config.toml
n_layer = 14
d_model = 192
n_experts = 96
experts_per_token = 6
d_expert = 64
d_shared_expert = 64
activation = "xielu"
moe_layers = [1, 2, 3, 4, 5, 6, 7, 8, 9, 10, 11, 12, 13]
router_score = "softmax"
normalize_top_k = false
routed_scale = 5.66
balance_loss = 0.00233
balance_bias = false
router_z_loss = 0.001
init_std_router = 0.0302
lr_router = 0.00104
vocab_size = 32768
norm = "rmsnorm"
norm_eps = 1e-07
tie_embeddings = false
optimizer = "muon"
lr = 0.0141
beta1 = 0.9
grad_clip = 1.0
batch_tokens = 65536
seq_len = 1024
train_tokens = 313600000
steps = 4786
dataset = "wikipedia_en"
Below are experts of layer 11 (counted from 0) of a mixture-of-experts language model. Rows are named router (the router's row for the expert), up (a neuron's input weights, with its number) and show model dimensions 0-191. Each number is 128 + 24 x the weight over its row's rms, rounded and kept within 0 to 255.
After each expert's rows: a language model's description of what the expert responds to; "gets" lists some tokens that make up at least twice as much of what it gets as of all text. This comes from a sample of Wikipedia text that the model never trained on. Tokens count by the router's weight.

# expert 59
router [135 124 151 134 129  93 139  97 161 146  93 109  78 138  93 102 139 168 142 129 108  97 103 137 159 129 161 120  91 100 137 150 107 100 102  68 121 140 147 160 119  98 134 113 140 147 130 111 104 166 142 108  87 147 158 141 101 180  82 130 135 151  82 128 138  85 106  99  99 160 131 141 148  94 142 108 168 108 126 138 118 139 172  93 116 137  76 111 137 101 150 130 156 128 154  83 132 104 165 120 106 124 128 124 106 115 106  91  87 146 147 119 114 147 152 146  91 139 138 118 105 131 143 127  83 100 149 127 128 123  95 159 116  92  95 165 115 114 126 153 165 109 127 145 158 138 151  59 130 129 128 103 154 107 149 129 134 115  96 133 114 160 134 126 137 125  73 145 131  79 128  97 124 134 132 124 124  99 100  84 146 125 127 117 117 122 110 115 127 109 111 152]
up2 [152 112 147 122 144 145 110 141 126 155 140 190 152 132 141 140 120 100 142 115  86 163 114 120 118  93 112 122  93  79 112 135 111 134 122  89 117 129 124 154 111 114 133 159 127 126 121 120 140 109 112 117 134 123 122  99 128  97 132 162  90 127  97 141 112 133 120 168 168  97 122 116 136  73 124 161 100  96 131 106 174 111 139 119 121 153 126  88 133 155 108  99 187 113 116 147 107 142 111  85 159 127 116 117 106 144  93  88 150 175 111 104 136 115  75 146 139 110 148 142 131  98 192 135 122 176 117 121 135 113 139 160 126  99 120 125  99 148 131 140 115 119 132 123 157 173 115 144  99 144 169 117 116 115  84 116  77 124 131  86 116 146  85 128 159 110 150  85 135 114 132 177  88 117 100 133 101  92 135 123 106 112 151 147 121 153  90 100 161 118 120 146]
It responds to: Demonstratives in prose
gets: "the ", "s ", "his ", "a ", "this ", "her "

# expert 15
router [109 150 137 106 109 130 176 120 118 122  97 126  73 114 123 106 137 119 157  97  74 123 116 144 148 130 140 122  98 131 137 135 117 109 135 110 118 135 127 118  98 102 136 146 164 114 142  74  96 150 118 110 101 135 147 124 143 135 117 141 134 137  99 102 117 113  77 127 114 190 120 126 158 105 165 130 149 123 106 103 102 129 150 141 102 121 138  97 157 105 119 112 164  93 131 112 129 112 190 100 114  95 137 111  91 120 137 120 134 131 164 100 104 159 155 152 109 154 152 179 137  80 126 111  99  72 137 121 120 137  85  94 119 132 144 108  86 109 123 138 186 108 104 113 138 121 131 110 103 147 127 109 110 137 141 167 110  78 144 137  84 192 143 130 143 111 120 134 124 111 176 130 114  94  80 116 131 123 139 113 134 104 153 105  90 106 114 146  91 115 135 162]
up0 [115 111 141 168 141 148 137 107  91  85 105 176  86 105 139 112 130 136 121 113 101 118 137 161 112 100 158 104  73 151 115 141 120 136 118 118  86 150 110 145 146  78 135 135 113  76 120 128 114 125 121 127 134 162 141 127 134 147 116 136 147 122 120 117 162  99 133 135  81 149 177 124  99 127 136  75  94 149  90 107 162 118  93 149  82 105 134  96 120 121 163  85 121 130 125 134 140 124 128 150 100 144 115 159 124 102 131  86 122 130 181 101 114 142 107 114 111 130 150 165 180 101 172 121 113 150 133 126 125 107 100 124 145 108 154 135 127  81 120 153 165  80 133 127 149 134 104  87 150 193 118 174  75 175 118 135 138 125 142 116 137 110 123 126 114 149 153 129 148 138 166 155 126 133 104 116 121 143 151 105 115 116 144  94 127 108 112 130 112  97 112 107]
It responds to: Infobox opening brackets
gets: "(", "| ", ": ", "; ", ", ", "^{"

# expert 36
router [132 121 145 130 124 121 171  90 150 168 107  91 109 128 119 106 149 129 188 149 110 121 108 139 133 154 154 167 102 124 124 130  95 101 103 130 116 162 136 125  95 119 124 136 170 156 102 136  98 147 143 112 100 108 122 139 142 125 136 133 168 140  92 142  99 103 111 110 111 159  88 121 150  85 163 103 142 135 105 114 117 133 160 131  87 160 118 120 148 118 148  97 145 112 114 129 120 141 144 118  78 129 109 119 118  73 144 129 137 156 144 128 113 123 171 166 124 118 128 157 147  82 149  90 121  96 115  95 113 157  82 135 105 109 129 133 101  82 150 155 148 125 114 177 142 137 129 121 113 173 119 124 131 115 107 181 116 126  85 132  83 165 168 153 158 112  94  94 169 113 111 127  75 128 114 106 159 103 106 127 115 132 144  98 115 151 119 125  84  98 119 161]
up0 [147  86  99 136 137 141 101 163 139 150 150 143 112  93 189 129 143 145 124 138 122 150 134 111 189 135 118 153 170 130 150 103 133 128 109 110 167  97 121 164 102 145 103 119 136 127 124  93 139 129 102 154 107 142 133 120 136 164 119 158 138 133 160 126 127 139 102  69 104  76 157 106 157 139 131 112 114 133 155  86 119 156 121 123 122 116 114 124 130 126 120  69 167 127 127  85 128 122  95 106 147 135 102 132 102 151 126  92 177 121 116  92 110 131  96 182 113 108 138 149 162  81 128 125 111 116 121 148 152 132 110 113 167 166 142  94 105 130 135 129 103  82 133 142  83 148 122 122 156 143 105 131 144 150 131 149 155 156 107 131 120 123  91 104 141 122 148 128 137 109 108 155 120 122  98  80 142 135  55 168 137 109 132 141 158 139 159 162 123 169 130 102]
It responds to: Parenthesis after names
gets: "(", ", ", ") ", "in ", "and ", "), "

# expert 45
router [163 106 154 107 144  95 162  76 189 150 131 129 119 102 110 103 112 115 151 116 119 143  98 150 118 153 174 104 104 122 128 133 136  99  92 112 150 130 140 147 115 104 151  93 172 120 125 131 141 148 124 109 127 158 139 169 117 167  99 174 133  99 101 109 105 104  75 129 130 153 104 134 163  81 164 157 161 112 111 145 137 134 150  99  71 132 116 124 138  80 125 140 135 122 164 138 132 121 140 104  94 126 164 129 142 102 112  86 100 139 118 115  93 139 158 129  92 172 160 173  74  87 158 102  96  86 143 128 104 117 130 141  87  81 119 140 107 106 136 156 165 125 139 153 125 148 136  98  98 143 137  91 155 121 142 134 107 116 131 118 129 143 126 134 118 110 107 124 142 123 146 116 110 110 107 111 132 117  95  75 150 127 132 137 123 112 127  88 131 106 113 112]
up0 [147  93 120 125 168 186 100 135 105 133 167 119 110  99  94 109 121 150 113 139 105 179 118 106 190 131 117 104 143 115 155 142 134 144 158 112 134 179 162 126 161 153 115 123 129 146 115 111 138 133 104 108 123 148 156 159 128 124 141 105 100  97  98 129 141 133 101  90 120 144  86 138 129 133  96 133 103 155 117 128 110 154 146 155 104 167 120  98 122 156 160 157 118 135 130 129 129 122 124  97 121 118 118 129 115  94 105 164 144 141  86 167 104 116 160 114 158 128 116  98 156 121 120 126  87 109 144  87 102 136 147 114 109 152 102 153 138 113  72 121 140 123 151  88 136  99 126 198 136  95 159 114 116 152 116 151 168 113  94 130 147 176 129 171 127 142 120 120 119 145 125  95 153 135 144 153 153 116  84 135 140  86 163 139 122 156 164  95 110 121 144  91]
It responds to: Personal name parts
gets: "| ", "- ", ": ", ". ", "= ", "and "

# expert 26
router [148  86 162 115 132  89 136 128 166 164 127 117 113 148 150 107 136 139 151 122 147  93  92 126 141 131 149 148  94 118 110 188 117 106 118 125 131 110 154 124  83  91 136  95 135 136 132 129  96 140 132  67 101 146 138 137  95 143 113 177 152 148 117 112 117  92 104 130 107 146 121 152 130 116 135 127 173 108 112 159 117 109 149  99  98 125  78 130 144  98 166  93 148  99 140 101 139 141 146  92 126 115 186  99 124 124  79  97 123 134 147 124 115 125 143 168  95 143 148 162 126  81 126 112 115 107 144 107 105 154  98 131 111  89 145 155  93  80 137 128 136  70 132 137 117 122 139  92 135 163  90 138 135 115 140 165 130 132  90 140  90 147 165 150 178 143  99 112 135  74 115  96 108 116 134 134 130 121 113  94 128 124 146 115 113 123 116 103 118 107 110 143]
up0 [134 127 118 123 118 101 102 123 129 154 159 100 167 158 170 140 167 107 167 141 111  89 140 126 114 112 124 102  98 147 142 142 145  74 160 146 128  98 102 120 149 125 124 145  96  95 163 108 119 133  79 124  91 144 164 125 150 175 154 131 130  85 127 135 163 145 149 154 132 107  66 138 144 120 159  64 116  97 122  82 108 151 127 139 142 113  98 115 141 165  93 135 127 132 155  93 188 123 141 116 113 112 136  90  88 199 117 121 144 136 163 137 141 129  71 110 136  86 130 162 120 165 100 140 111 101 132 128  81 126 130 144 143  86 140 111 127 135 137 134 116 122 114 171 134 153 113 163 137 105 113 122 142 144 171 130 134 123 124 159 124 140 138  91 117  91 113 111 114 169 124  99 123 121 144 143 156 142 120 101 109 146 123 149 115 114 111 106 137 110 131 128]
It responds to: Determiners in biographies
gets: "the ", "a ", "-", "one ", "his ", "an "

# expert 35
router [133 107 174 136 132  74 150 119 161 144 113 128  97 116 131 134 125 153 123 123 120 118 119 120 136 151 153 142  95 120 116 184 122 132 120 118 169 137 126 152 128 114 147 102 169 149 131  92  86 158 155 121 102 154 138 162  80 121 133 166 152 126  96 121 137 105 116  81 113 180 100 149 149 121 119 130 151 102 115 163 123 102 172  76 100 156  93 141 148  86 153 118 155 134 145 119 140 110 141  89 119 109 134  72 113 129  75 100 114 122 191 139 120 124 127 180  79 141 135 133 104  91 157 112  97  91 110 101 117 114 129 171 125 133 109 170  88  83 119 159 162 115 144 131 126 157 151 124 110 137 117 141 154 153 132 166 119 123 128 109  98 154 148 139 149 121  99 139 131  83 126 109 107 115 125 137 116 137  91 108 135 111 120 142 117 119 110 104 123 113 135 161]
up2 [139 155 120 149 122  83 139 119 151  94 158  84 130 149 155 127 114 136 138  99  83 137 144 126 143 119 132 120 127 152 137 151 120 135 114  86 112 159 148 140 157  94 119  88 102 166 102 116 140  86 130 145 146 153 134 149 136 115 128 110 139  67 150 111 148  91 118 118 147 143 113 116 146 156 170 156 149 116 144 101  97 130 167 142 118 103 144 131 137 155 118 158 115 135 125 136 132 165 129 116 108  76 134 166 139 108 106 105 147 152 108  74 112 113 116 145 154 116 151 140 111 104 108 145 174 115 117 114 151 101  66 147 112  99 132 121 144 133 141 110 137  99 130 136 131 117 104 140 156 131 106 121 138 147 142  54 173 176 145 128  80 120 125 113 158 103 143 153 106 168 126  92 138 149 122 150 149 115 148 142 113 107 133 135  81 143 200 134 155 110  74 129]
It responds to: Determiners in narratives
gets: "the ", "his ", "The ", "of ", "a ", "s "

# expert 37
router [124 116 175  93 117 125 206 109 153 152 137 134 117 128  80 104 158 142 124  98  88 140 112 149 146 137 122 162 107 114 140 137 123 110  96 114 126 136 157 150 110  83 135  99 181  84 126 106 132 144 132 125  85 175 142 186 111 182 132 162 144 136 114 132 106 127  96 128 112 130 112 165 159  93 148 129 149 128 115 125 122 113 156  90  99 131 126 122 151  94 144 125 180 132 158 117  92 134 121 115 112 123 153 100 114 147 120 105 108 165 145 139 126 138 146 127  65 153 148 159 119 108 131  74 127 134 124 107 111 116 135 162  81  80  93 136 112  89 109 181 173 124 134 131 149 142 148  81 110 145 124 110 171 102 145 171  92 144 130 135 104 139 132 128 121 132 105 146 147 114 165 105 127 120 108 133 143 123 110 116 148 124 126 131 108 135 110 121 106 135 126 113]
up0 [136 105 102 111 112  89 192 100 162  86  85 114 162 128 174 156 112 122 143 129 151 123 172 149 105 133 120 131 104  90 101 119  71 143  91 103 136 131 128 123  99 113 114 114  97  82 126 171 177 134 164 165 178 134 137 138 147  95  68 115 178 128 112 106 145 113 139 139 117 111 110 157 110 117 132 138 146 132 128 116 148 164 174  94  97 149 118 131 144 125  80 139 118 128 157 105 127 154 128 141 161 102  88 107 147 153 107 130 120 114 125 135  99 135 102  99  92 132 130 103 137 112 105  99 115 122 123 115 130 108 119 127 171 161 127 138 146 118 158 128 126  96 143 148 144 113 106 130 115 133 133 160 116 116 119 142 138 157 146  98 100 134 131 106 125 101  78 136 124 173 117 144 166  85 109 161 113 117 108 140 129 166 167 170 154 150 125 121 125 158 146 122]
It responds to: Heading and year pieces
gets: "| ", ": ", "of ", "- ", "= ", "\""